Below are experts of layer 11 (counted from 0) of a mixture-of-experts language model. Rows are named router (the router's row for the expert), gate (a neuron's input weights, with its number), up (a neuron's input weights, with its number), down (a neuron's output weights, with its number) and show model dimensions 64-127. Each number is 500 + 50 x the weight over its row's rms, rounded and kept within 0 to 999. Numbers have three digits each.
Before each expert's rows: "raises" lists some tokens whose logits its average output raises strongly, later layers aside; "comes after" lists some tokens at least twice as common just before its tokens as in all text. This comes from a sample of Wikipedia text that the model never trained on. Tokens count by the router's weight.

# expert 29
raises: "2", "6", "7", "9", "0", "5"
comes after: "3", "0", "5", "4", ".", "8"
router:459487492479480454469484507561463467494537509572504446585379511496462518517544521457581611417493559472503491478490451586438532503495575513483476517563610463531517459549581588557463492463518555
gate1:393510598526601439506473478596438463472473492552494455505470549521487557497454495493509576511531610417523463508549534490476536452464481449471517442542501589610490521523471455449498404476458549
up1:523512431442543460535461485414538569525490581512545480519524498452450494480474467469503500536459448459537521401522470470525454457456406509524497495424520505598557457474501465632534616477562590
down1:491539422541491443492450444498511449481494371410469492502439454483583468477470503532517517465447482478512476572553514542472492549453554441600467515542484570570518514515484497519432456529473474
gate2:455587451518557529416417512547503445436536419569502537570508477519425561458510547466485574516571518438461505522584422489433446459497538564485551483474551593486539448493597522502531468481556524
up2:504538532511538477429468577453524582505532542487503561471445542424461513502594561516502454440436507533471545531555491473540556496566405477589463492592514498517532509523487477545570594529504516
down2:513423475589490525607622492519418479553490575557487480504551538502487460596421383532457436572453601511499492541520497502477424502526454473536495499468555568492478469454591490454503527556417474
gate3:431442498547581584473425472483465471530466591530489478510583549571502403535448574452451569492540531464474384388505631492484546470427571458487505427544533470503537554584501540517604476502453502
up3:492518514495442542504563506503524516508410476452454441434495553394511562490399487496459551495428492548508522551484437497516571397464500454509456458451500538514539578568450521490506450491461484
down3:446416426440591455535454510483491566522543453501579467571525463452474490430431471518400485464481414414592458455496459550542547437513440486418470456453554498576503548503482517566520547437479531
gate4:455529605530537392478532486546485435511543539475473413578444438468398566441572509510550619456562518481556536517508618512435453423496491469437487490450516541505458491571531507465506474513455568
up4:615444469524426516400513368498434478432525474489549591506478488479453462564480479579487486573508507490479461418471495478500475504559495392493486474535585528511517464462444550509504430500432459
down4:423527612518493468503513542549484559480441520496472480575462402553484455550508444598548556522497502468532513542465468414515536537498423462413476569440511424538528454594561671553472459440465546
gate5:523493509489473531488517407515482444486471534507441503542407473511493626509438505431555574540483597457483506518604568555503500467445485465449446447459522543508447538529485547443509480477572489
up5:473547505530580439518503473526438453490543461485476475653441499447347469620529529541542536522480503498527485509484424472476514525464620471476428515543511529529468537593563569521569430440424484
down5:497427527424598583505463528545476466565498519575539552500470440466504466511459498428525440523499478405360433608496493558538452542477518541516441485529612463556490442422460531500544421574475479

# expert 5
raises: ".", "ick", "ah", "ad", "ine", "'"
comes after: " |", " (", " the", " \"", ":", " of"
router:535502454421464486501447434505601523440499472538494509487491480490471526478522519476509498426434534480574516477582511535504479523544521555463378572373500476507566502526489446571529567500515479
gate0:534538432515483553455507448551515648560534504482426443525504502532518595548477548420498539484493566487496406447479506595465519510541440509507452545475492448440522403606535460605556439497498511
up0:512424417461541521461478578432580515506540491447513505492464490685535547478414506339548439456390601494579517512569487555463541513588519490537544467507490467523483538500529491449537461574503494
down0:520462604542459524505514529493514396529583562489376534546494461474553536469441486527433488453520496571509487502455508573524496529410458517523513487537432523524480559524415447538483461600405442
gate1:456475555449424582468495381474535472415442538499444527529547556476508485511502547474489465465509490501466535410406619428534501527510521506442467478538472497527426518493455415483524583535467469
up1:548521523515572509574489538428532619550520549504569483578628504443478522502498432528517445428519547516452387502484544456544520475463516475516424507494538535559435473496450487377528518385531376
down1:491495430520471457506522563537481376541568554451515519563431417555542492571511414569559548525517462503481472463473433486437504459477582561589448457476515492500577518449466451588550367647467373
gate2:554467508428530469483492518459554432468428554591432487496605530471531548552497528501507498446506492526523538583539507600459492538514517520399511430463522497447555537510468554623439453494481604
up2:515548578465494478592527509468562503471493432516576522501426462553532462449561477600543454445531567447499526497501457544643442391544541511562496479445502493508491460496491502547551524396561477
down2:457519462522431495563573507517481413469491468462465516589479452474482446412467574423475527575560556455524508506374474578455614518464564439552540494444487501454529500490511555489467536382595510
gate3:496515478537513563452427478504527484489490479554509458457581518505422551586465412508524428401470525549483595466548503575474494474532513551486503520544536396517563494591470440576424513506471506
up3:559546575402509504416499558492562469520488505511483446473517416585495469482488531505491461393505468491554561523485499467441451524559496488470498438474532499561521555458478474540540429443629442
down3:504419485548513415531472513466430511520603459438520460499472519444514467530453482530547494536411526523549552474583497615536511572507487536460510558435548413478548472530451465562510524479535643
gate4:556514487550433499531533497505527536457444489454479483502596503451531571567490405519541504445545509472534479412519506495468518452502482521514518495540506549534574511503540443491491417553581592
up4:505504582455560455461557441528458470506606518545486494439522560531554503532495555546519504562433483532528430582514473479580495404587589406493624449503476476460514469358463517532546497576502474
down4:519555395528548469505580479429494570503537421520442502519492443486518548421512466571479488498441556475533444421509554562542446436476457537602504499546464499459471546528360458464476505443499486

# expert 47
raises: "0", "1", "9", "5", "8", "7"
comes after: " ", "1", "2", " (", "–", " −"
router:561502410471613479488509485461497451506507408465505553495528580462450487488471517491490535498494521494529467504463487508564535412483560496549561494584464381448642589402547501501458562496512483
gate2:490507457433601547573466490479498480408513408538391536488573574478440457484444497446514577477533613519522445366481576529480570481448505536513619510479511461457556586483469511455422475484486470
up2:455582447555438593520521485494509516492496601510549545507451523566456457583542527439516562524421511552492522556468469473472494515579456543498341409499496541541460504455362452410466464487483529
down2:505509508489432490432550411538497486519502374534469445457419509533543456569557494495408422429422498495452386441441533475503511513434544521412517520445526491437510483466533479451510549473480569
gate3:447484561441408476438469498522508433497529507557463513555578510615508503512504507398442537497410481571565556600460508532530501474533567523527477482570567514501550604565589435485581458453549560
up3:569454487536447555352522465441499452543579491448446460517533492508454471507529531525491543437518424519513465576456525451451418452521454492608559593586539441467450538534502547491461428526515456
down3:502406477490491466458509486550453586544391494443503528411503483485505503516402436480558493528513464550542449449386453470464523458460454480510517503468474553522391484495408500394479551401494500
gate4:541469648538487460444492506480509509481469564515480454530496452502520483451510456460375473549568497477480450457516620503537472436508461410418428430495500563482491585516574535607460439479440504
up4:395458600464429561466500400443523485506493489527463501501497470473539519580453538528489482427550420506390598420442523456594500592486495547553507527492494498547425497481428490512494597581412493
down4:528503582506482508554444556463451489527501526542456440477490575486465539540499558540457506489418491473469541608574498581440504494463405582457465415533469488516546476523506498486483472525527439
gate5:461562419472479533475413450494582494529514373510582470486484536382388479533479496431546535570418499488490517489404532489521543465431510460536579509502511472468600540555540511521467445482495480
up5:565466507529439461473472526513582599523443405423445454444562493469481427524514538548565581456492516494463520458470534489520518610527427440469481490660504519504491459510481416521512606428484538
down5:455498560573505506445474539414512433479493499492582569531521377464532450570537428490484547508556498467584583513548505389478460583528379411512448460511357463519431476449466498537507470516455555
gate6:544450498442556415509476461507539493450502409504389572495554503431466469451438458520495519547540530500521428421553442574553510489394482550487588538604547450576582462535483489576479471483429526
up6:534537557596490535454588440445427554558495711498548470496509493485507458457463450541443454488533490549494515574486463573522542505575491426526494467478503616459452490496378512469488524436538489
down6:479536454541462499498520434457473482452491497541468422529465509550561491556535544497507544472478564491429539492415545449506489563465505590443503476516435550552434543531428486523615508505527467

# expert 14
raises: " |", ",", " and", " (", ";", "\n"
comes after: " |", " the", "|", "-", ";", " a"
router:421444553557474451557550517515394469596461448457540519531474581530573399482554544510502604518383445387454568548482559510525479479469471401527519482529466534543529425448497554503432515442518489
gate0:417428497536458508488386451419441533562477481460465516470513493518529387512482511512468524427458618436438486489494483525503496573512519419546504502529588517568613458530484568573427513444525622
up0:532554437459540507436588527378495608491488500498488400507447486461505522409489512558499499427511527470592522403660492633475517465489558521508475501382559565531561481456567431497569508499487493
down0:486490580485514591436517560534485546504484620577493544489495488591610494555555480455457543595512468541459455465530462534494521575552522470453490510482532445509502511514484600532589500429474452
gate1:507462514544476496555466433505462484564470483393529516543547539436485552524525519567495555544535496382481488481484547478461503635480579506458576505505566555469461479480444484528560494467475494
up1:429524450546432573486541453466521556569376443508474509516437493472548459510484434465544547471533529515551527514516494529605485540519564480475609487530577456511473470511491485434574553445640468
down1:459466577530498522447582414515471469539491545403504506479447414572556481523561534465493490564518529454495438404521512523443406440483500581420521520478479570525524456477537512446421426428600444
gate2:432504536563443458544495479610476477442533552488443469530550487502541477576522534452465524525575514401375522500432552501516532467530392428518545492535494545415507546501581499505495541438469555
up2:562505525475447479454512556480543561528505494557411483500567449466487446506466531482491444525524501476406476483519545513487447538438576445450477517398462458555541506479409401454498460572519485
down2:485583437513393418462485439463492489534511522554593475525590504563560546537612497484508526492473420446514476542557501428537439576536455449557493485545500419503510498497515452417510577554591532
gate3:554464515527459484632492544481540523505544508552485454578571463525475495458485535579515580450505511516382506533443602444528415443494550464475416451504496474426564505466450552584450497490501540
up3:570454492549497591565446530485494549451522511480542537446548505552509470419468524559448518493531588437509442508592409471542478547489511513405433548523513493596473527554543527551499459581547516
down3:534426558503512528459523430463486510528590490406494454604512515573451538498608449517420591555503515491431615496461559477488533443475519468503477552541470466458458503510524417489516491501461572
gate4:514440529545410481556505512479451540523448480444505492513537517544484558531525532525510611529499517480487456582412633514452498489514495472532502602507553449639478523484545499540564435433493453
up4:451529516531508529508429514592562478548524516480523490444484401409536588442515497404549506511523614463482463482447467441470558496476472553539524518417525509555548549470507514523487592485477511
down4:462527532466536513537539498466473548472585517561343487473470404464545432447514503512509602516547535512510477506452411528410483546535603592507445547443480537538627468582470496529489470479498511

# expert 59
raises: "4", "3", "2", "6", "7", "5"
comes after: "1", "0", "2", "9", "8", " collabor"
router:508514451512336538513535467639476495560545481498516544445499427475568487530589543626492460479502495504522503503511460563498470492561554459492494531566455502472493496381441480495469459567514515
gate2:572494495527520503448501486559538428561570460388452534511552466487494486542414532483545502579449597540397500597490542587423483477462477508501490485481513516511509511440528465460512515421510467
up2:482551526489505508543514500499464445478560438437505504477537471649588517519427461464444497518491561502506557528506466405420571566537501464516441490429425490463401474583457539547508510542513521
down2:540412501384438609497589573606516486492464546550588587488488476512514442455485520545445398524461390448461514521522545501428504529481428523444508517467526445561583450464445473460464548498466429
gate3:568407451472459427456513520458486459544489535514498480543426585507504484504608458428470513551475458371487495557420584529489517474475481503547474577540467492542499521486552479537431484479436478
up3:425474471525507440463509455491502401410448595440408553433512477492478464563530478441502626433449482502418414490427420491425500540489527420445472537566575418524575467523517518520427530514532454
down3:490490509501461545470591508590436529522472485456479435571455462544606446549498547493461472481475398586453467493508546501420516542509431478438547597453500457508655441611474482528498349530494422
gate4:526669457497444460416448500517466549509534475480504535600544491455477530486563487454526537522553561534531501556429564528494520506493487494502499523394548464475425400475500587512580511485540503
up4:443441569563488474477487457401450471496530469389440460425509595623438528489421446509498458477523535466536443487548442436520489507538498471454533492445504451549567416538510498564586528545535471
down4:548503525541663519449535482537464463466619513553567453513435538489524499538551483444467500626456499502465473484409471495487490446426446486484533522504604502476514524487529548436450505478481467
gate5:433504460446528463394543438517424385485557440526451478494567451516576495503525453468447510588548548447490577568360550469504604564575456469510471484512578546480496504485538524505666490556464472
up5:566507572480546441572451539490436539493522459545469532503518431467565500581513426454524541517591496462520517457473503462401527479548466467500444478502479568366522533472499503580600466545443519
down5:579523525542390573539516506522456475512507463533451508494424527451516583494467517393555539462599565575563549396479460461469476481498472415527510438464428438521504566478463508524513564490523565
gate6:498520482549444527471502490500540477422530515535552447510431415541545508505542492523488483592540558546518461480525505579509515544456526436531562448493491535430481578547514496489621378472499502
up6:485484517537546472372550553472467558488526507503476576550479573481465502521430405507553555536535561481492520572489489591373493485550432467442519527562456536431438511477516556578526531469453424
down6:470531499521472491500506434495559512508454511466509463521495556498469449558362530537516517426498428435514417501465494471411477534528511574522419575514470465521401501537498607413583526623486437

# expert 18
raises: "2", "1", "3", "5", "4", "6"
comes after: " |", "|", ",", " in", ":", " January"
router:499511564545418521577439491436561487457532436511405535477434447448519621485462476492501514496455452471505537640424474578478500544465527396523471406576617423494464508570512421507524464463528512
gate17:447551506534489460487478513492554550382436407519455513594476497468519445520450522488508481605536462409582508554461537490458531449415419452542466478464445477444546540543573504523522408449523430
up17:506488539487480433534452480502473440510548447497571503555492460529473553467444537440432511477480510443563471428477572470496456588547416513515452461539515462596401618408529356500473552518463517
down17:539429556474466425479620601409625539474485506567510500530589427476513457389447558421508558418495462576438564599526553465489508557603459535491485574439508457499563447472441595479477513484448488
gate18:445586492481476473585462491506589471435524433384495491453488479505491475583542513580512539487436551491543404528455527542467467517545489390454553629514486403499559485596586488540539493495504513
up18:454474481521582549449376596471470529443553462495430488465480426430517509484473501475491529553465547560562545569531474445393480477485468614505475554578455415512599519451598533538580529514531403
down18:492480496535428416498467605489403505497502464498581390590398450483460533463512461467465537455656507507600487529447428445431499480532476562636476542607417564475476467591492481465531485525446515
gate19:421521602407479497474464461464510596503517578563540464516487496532417501505449358504482564562499445508511493596452512490433470494481540436521469580542458428546516465574595499557566546441488567
up19:496538466517578550479546423503596528459498493438445450490554480620466506446544493521489524569524439523476550479474510497569483468438506504514513445462526477515476443458558509386595486512460438
down19:529544501524409549519441481561558546430401532462454500475480538565492515477530485603579436564578529480549489544416438516520507471532469459459461416543473625548504503501541457471471517473479545
gate20:404512507438454585586553487533487517398488585471474570506503504521487494483502443529519470574595511485485547520533442525631532459508512460468534481448486557433513461420595494460637433468517541
up20:459506466415536569580503415497408541520496462542529513464585479485519483518500565561526497539468570506548511501430511422541428373562561527542478496498467483515548484476464559434592565490534524
down20:518463463462564535552487551468485547523524534528500553499457527532492501429603537512432510429490440458507487503408472422515432541493460515509476467505462507435476634482534493438481461509556482
gate21:515497525487506489473463485511573543436511345446509439506529606402590455545470509416513443609455533484502562531447533428559513503478497525567443399489522467495432576604486455530509559504445548
up21:602507490497403519462632489450444542506420493424483512521511501459467498524423542525481529527552429492405527426438446484486451503436491502502460505550502445480499523541464522595436403465581422
down21:517536399470483495407482527560488567550598473438487523536531458547431478537542453540465457620583612528439439435538410376517527526429515564435466483453493530499491493444529558370498458521503497

# expert 55
raises: " ", " .", " T"
comes after: "0", ")", "6", "5", "3", "4"
router:476511450507446466397530534495424545511507518543506498493445491580525511509584461562502452415473508421561539443559460461514553499550542500499479491535567540484420474440538495367442526453418475
gate2:441495479384529440444492436517503441451378492489417396530559476575424470566469504539496554489565586469569553555446516495515456513544474516435561502504456569463415531435542573520457475441509470
up2:541411462491550481598539550514404476493480573514528531558530490505531443493454440462444492506431583478606540490560570422531520500527448479533555546457499448559461515417547513561489482473486525
down2:428502488434502507571442553535540405435407400428554525545516509492511543496502494485466419392414490521516565500447389456489485537401538496467560523468670502474465523510518502572480481517418478
gate3:504534508487384547526555496496490528512432508520488409485493538514458573530493425358506490493481472370452456418502566544576469431470492540519556488361512488463532510595457466482518537561506580
up3:502492398482526463489442389557472544509373516429446510456466491535459499593526410440474554443414545455462545442525576526577507390471509581514484497435512466536528498524452542496432601577460532
down3:581480452499557555481525473484406482549565473494451581480577500557480503508495586555563478472475545481442498511438526422387608563501458487437516498512422512423526418457517439529452523620573550
gate4:511473544533553596494505476499436468493371634517510443533508565543529457526500475523455514536551519428469520511593513465447494508481540524486470468349508573601534562570555556434425538522590538
up4:495521522461552446537476539503387541482371453466529548426512558499481516540569489508433472507559541465438531412454516460530482469476571478480545406505436388414532550488412474524631455456492434
down4:558496493586552459537556455430537535453528449509493586510503497460565441424491462565514431458399526560544484479452482461418503529525488442588420510437471428476460440469480477541475405481571487
gate5:488553593519475451526470464448578589488463472568479468668535509532426535462506504476502531516420634541494544382584484535435574502445466524591512483557520461584477507497574426541481450526484529
up5:505486414473565514477550500557431496519513544494575533490547564547518407534453543505579523487511511437541466447473486520410470546465533527522520409499519530549521486495536553502483521381585499
down5:568455515574551543509462535455462443553494548509544526507570513529436555478559436437499528482513538468497515514488435464449606420402502476468431431408489507496583483449565507550526503470640511
gate6:437417509436526490405494436477481531518415535538480451479512504634413525460452500479478475517492496463484526486551498398453527541496507518504463344518535501493484456510599564506444491484467545
up6:528600482473559404503509495469568578610486372508398492509423552508473475500458458577549557552431477477559503472549584602521462537470492477425509528490551429520416467550496516505458451458467520
down6:501492516474525494559434443491471441490570465518431558513453466469449553445554531546573486570590449425503492513317531448414477547533556500452523612518463568549541509574556427487553525513514416

# expert 3
raises: "3", ".", "5", "4", "0", ","
comes after: "|", " |", ":", ";", "–", "-"
router:461399475520438465531500488478528412502438554424515527564543461391517472398520523549549448560389498502593472572477532411430434485477526457501542556531425483535428528585609454413453550512485470
gate0:505497529488444501492548449470525457447462537503496499643583558454498537523477496521509435534460609471544517474455643506506428414544522469474554535543442532470441532489463555534419468398442470
up0:544474549520511484586484534567586475463438597533527522514542567510504518455474543448456516583466618497600442430437488468442446383426472495565577501461447495497419520437400417528469546494428580
down0:514533532495563479484586559474517473524498601501437450438503496500551544501472552558511492422487497430474547557494483579448517495458487477527605506419499463484651499517519550570466619557517569
gate1:487539552574476493547545462541565477566432511464450447583497477464516576412485540493501490533475414509482494648466607536461493628519511454478491541541476486553537563499582529553415444445553550
up1:392466533519495506528554523473463532468460494436498528497544555409507484550488524490517496581477491495507465534504578602532574524556537527492545502428566511546529509417578473436479388442492511
down1:524521508500514601416483529524599463513501457480496538501545538544439590489534473426435412449559489471497556460517448448448581493463419470579530484440534541547454446552399476542501553536535552
gate2:475452469507460579607471543476531483547450438451395518599511491371532482493470555569503560573435477544525549610501469428420507529551424479437363486439543480568476508581579466493436459549423479
up2:470521468471528420568566466518495512526484404472588495582580587575541556497475511499551478526477464518549517560630441473507497429471586506435439460449489382528418496522567559513421468541530435
down2:516502430449501424488512455480479439505466517495513483406518506490466530392586428461494427469520564552466509528510534478475544460387441471545513440505436567528496496517405526494454476545543405
gate3:521431515536506497492544593495529482437424532537459431544533511450431450469516453422573495551421467468482503501491616524455476480564506423465507566509462519508487522565505484564467513575457579
up3:479492473504510626475485551541602488470608503528499464469417437541512430507498524481484511479521516489557525413457532535460472653426494617471512578482529434546478611443448498513531387543484480
down3:570479434485414478474456522572598626595524556544551479499592425428557573552467437408497466460459512550502514489593599393483474484526510488546425496532500508438479496433489566450503590498440538
gate4:482537477504543519487490517497505484568510500536567460625510433372335456483575489594574559600504497479490521640479577511512431537502478468486509490519466573606526538560597482474491435514513458
up4:476510482439528614468478460511481570516386408476534498439547534566448546540524489574580529515465496489425453555523518513501420531427521544526504556614490473437529466482425468445430609489552479
down4:534475467477491483529454567488503603516491528482517430497531473555467480542542411552595467554477449552554485473495487534528486501426416476539476502552529518476473399434358472479518509527436423

# expert 13
raises: ",", "-", "–", ":", " |", "."
comes after: "2", "1", "0", "9", "8", "3"
router:537521525505553550510448426550638527537526433421422536529493426504480504449515503436555529554514468478446559493387549504424500480592510443480517429381565557482494551483508432528415508528548402
gate2:444514427524506464477549416517475520420455439494415488531537511507463521605478398500461424535445553442516411454536502421500423525598549539487500487496592514518498516516503466483508476445574503
up2:476355515504485422462542521350465561559528535575499512461423495547555590400449484555483520516476537543513492513487522444466484493503451539542387519470518456543581531491532487590511487479465489
down2:492641412469454522537512411522482489452460465535526450559418471438481458451492447516517479484619533447561515421510466474444490625456479469505522511524560559519445439456489484557439567513468556
gate3:529459606475495540546486477512484491412532476470416447465533475519479544429482498470591594495484531530538499508440629652432456469526440522561494516391493455445492539559515430460544509492528475
up3:446507462491462480463467547403400581480572507583509438499504423469499457564456431517436364448541434504532471606460488456563466463504485429466477450514459467512527543505475518508437422520384635
down3:481527571498521514480519534403539504533490581545543434447476492492484560532472461563489548478481510477572459464558584477464408502542518474590441470517469544488549503491495549532501415404439424
gate4:535465445508519514510462482538474585584403535533454539545490518585506515466496499485557565539557575519506471511513613555494364488577466564564462423423538548471564570461526528506476483547533457
up4:495502490453574569493435437449545485484469473536496605543489486533515491463515577484490460445612433428434470462452404584473615466448531507532537418488528520527466470454532560483467481450469503
down4:542575452517497535499503487525438536515417482485482551560514525458558437458499415564501501461433565534443523527472565472458500575505502535609511490514475523509477468583510486505466469657549470
gate5:466461598493455471516451397437446539515468539544511455552542502456456558534505523501407498437477478584513476511468539522471502506452438452520563425507525573499518542497518405410501540432532611
up5:545466450461402635503467528453615563476501534530537552566554479481558484475583588408428498521457515401457440488540510563438534656503459507424491437443570472515478529463464458520558480478504523
down5:545437500517550478493484487449418512531524423553500510441503539472486488483442509554484472483497573497498567506504497581460503503423601514509408517584517538578490375446451639516596434476485515
gate6:564513401499599505416414450383540501514519502494412483548487538488491578586481552478467493437522517453484582468474462453511597425502510469548431534442605476529503559509397563571501498431541481
up6:480441490497530484504441545545522437522447480486467423416480487529352496479499529479505451475449410579513436555466614530501478510540507504544515445420479472552425512428415611505547515593470463
down6:454486507568383539504614524447487470569431533465427487521477537567558481529526527556515585542608448367525472506515504447587500485464537546375536478486508523414533526470567412516461459420518538

# expert 26
raises: "ag", "ang", "op"
comes after: " ", " of", " (", " for", " \"", " due"
router:502469486559593532524451545516572493564521523582485504469503507547437539534505428463478581455487506407475487540520502597504447399514401494517499559571382536522546486530485562420539601528490558
gate2:601535411511421496515469533503524592446521481509548522430509491569469521536452535490570597566518601503454531495525506552485517449493455495433540522535537522522540563467439450485436492382409445
up2:548416510387548490543443457456459437475501509554456461459458541563518434572460474393448513497452444541467388495484512539484514563414391424501467512515428460504521531539387518485509561424485485
down2:505401483331472487480522489495472473508495496599566467577573498580485624475574458526496454458666539486495525473417505567476504533525437530547551415593517490486507533488464544545510478536492473
gate3:465500564557545499475476494582544499429560557561505397436572473547471562547458438538472524518484494433524528581538461505532449306604513450476419533431454507533472553465579480536565547522570586
up3:404502427361434516481463482564516550498585514476451461551481511527534491535374499508500521522540480432497580464487505429450463480463461542444507634478600536460469508495581471530556470564521501
down3:606455481518492529471489501538503483465441389540513457418511532402464463494552439495560501492504507538382512345379532546472545514489497531484528513531480479569438430446573516521469470473491533
gate4:548615520494534523445406569503505516585498502518497382512499495510506534444558460467476629481481558537477601584400484523484511378520485458408430477560517487535588457508497564508504504484524482
up4:520506424382542546533513442512524440559518517550487506454471476490546481497478516556466524461501384543479494468480472456479486444549490437595536558443465512481501510568365441470528536530473482
down4:485502511559449501491489601500571468444487415550726438537525545490445455460497456504502463463424485477459364415491493486464431488466585457488480532502537421488497511440464505489553490399506431
gate5:536509470517486468577512523572491484506510454403421481464541444507501561510448417464480559483495511449514547536504561552577516460463474507450488523483445486517556528545541487486519493536498579
up5:524501578546480500493563454463433457549514444516444427591571545470492553494528440505540498527510464561532587567507491428549488535423526467503493442490508522504558441550543485582609570492529542
down5:461482511390458507513440527518457471404509531382514511497495605461440543523499553495482480527547557510475485471521478543436489537443407484566416454512470517505463485494474458482456479477509585
gate6:465414490541584502488440515589537492513523468535463480512595486520438524561517385473503606496509421387474526484551574534399552504463489527527501542648486457535555483523538555558440485507462572
up6:532541528456522533512412468500472487483469490517503499515434494617549515535469502504520482512561463484375559562505410522530382478465572434499532560529429540442520549482412476531563512550470471
down6:524434490458468481523520546488445462467500440458459508437513449498473521566501544455499551522467494558511504590572459592486403472488438520611541480420442520493509514472568511578518525460532511

# expert 50
raises: "J", "Ch", "V", "K", "P", "O"
comes after: "2", "6", "0", "–", "3", "9"
router:517510468439515520578596443539462450494527418377465497456460523516527435516441491486419503531546459435547485451558660535497455515626415539472465495535485577482433495486443495542464488414441460
gate2:433469548459517505485612508511485471587522503449400404550539479452501508569487579598447494486484545541437442488500542511478505494489452517521449518522529535438582525490499402564405446481366557
up2:453467428500511456492513458473503418543512439459563551552470630486448513537492446512462506631469471513569535544561557484434519415494539426517504612525608489515505441509438472558469466493437463
down2:512517430563495525436511453491504373603631517510569507529540495517470583486580466622459514460440539564442502541560507497494457468510448459582531572550480507564420512542566551569526443593453475
gate3:508525547491497513591451564531489495449535499466473468504509456467500537554454487513466484535455533511516422485562497517458507534558533540508476494433514462468462589553517479556481436430483445
up3:494466479463451467454452511458512442561433569411476495460470495442497523447461493455525532435488365509453470489466633572549529362604497503505521512478484490386597463501479544482494487535470520
down3:517488474418552490437563424521502463516487511502528453539391412405511467487449479526503411414490531537516514529551550491487446535442548502526478453387458481489489473481545514596558446484506549
gate4:412538475436426528500576451496444575399488413490517506520592494485534569582437531409403462567559532517444510500477514576626519522505509510554485460490569550415487497522504526466408451477486538
up4:438504541484477498536506537541431525568509481522571479482544549537457492513611541497580512536567553604508601510446544518535433570630613582514472485534453436457517552472483543542504489448456506
down4:515549486516522504514439563481510415536452447491461612445529567502472428553435609563550472513502436522522469464447396523565523621574570521519480575537455563516458571430423510456537423477490446
gate5:507534529508585510531493566427417453495481528512464422507548461540505413523472552481430543531485505499523547471534597537473482430607499476548449461501590520430544524578612548489492487459548566
up5:482494522434489484527522517506469538520540562498436483571481463516482500551508532436533403558509559521426525431514437528483489481578468511528512450405629547488508543492416472484521530523556494
down5:471527551586502519583573532529436461627564504417491449494499587508535498587457523430486455503531465422516455475534589508495488547560512528435441440554563508406446525489597555494500451579549503
gate6:573441556445457519530494493479547504492522484453470497464523539470471540444515457494519499475535499475377475489518498461527425402494436468511459541477500551523520564524425524514505454465354461
up6:512596554450490448476462560517458503413511425524539580557499513467462575526497401493521511527482490573492542453498496465540394481509483472521534494574524449534519511610515501515532493601614512
down6:476509648487523506447502481452464510510447428487448507490512510514526410504377581550476498468567588601524542501602558550511473539482459595492474480562520481394473457518517489482531579463474505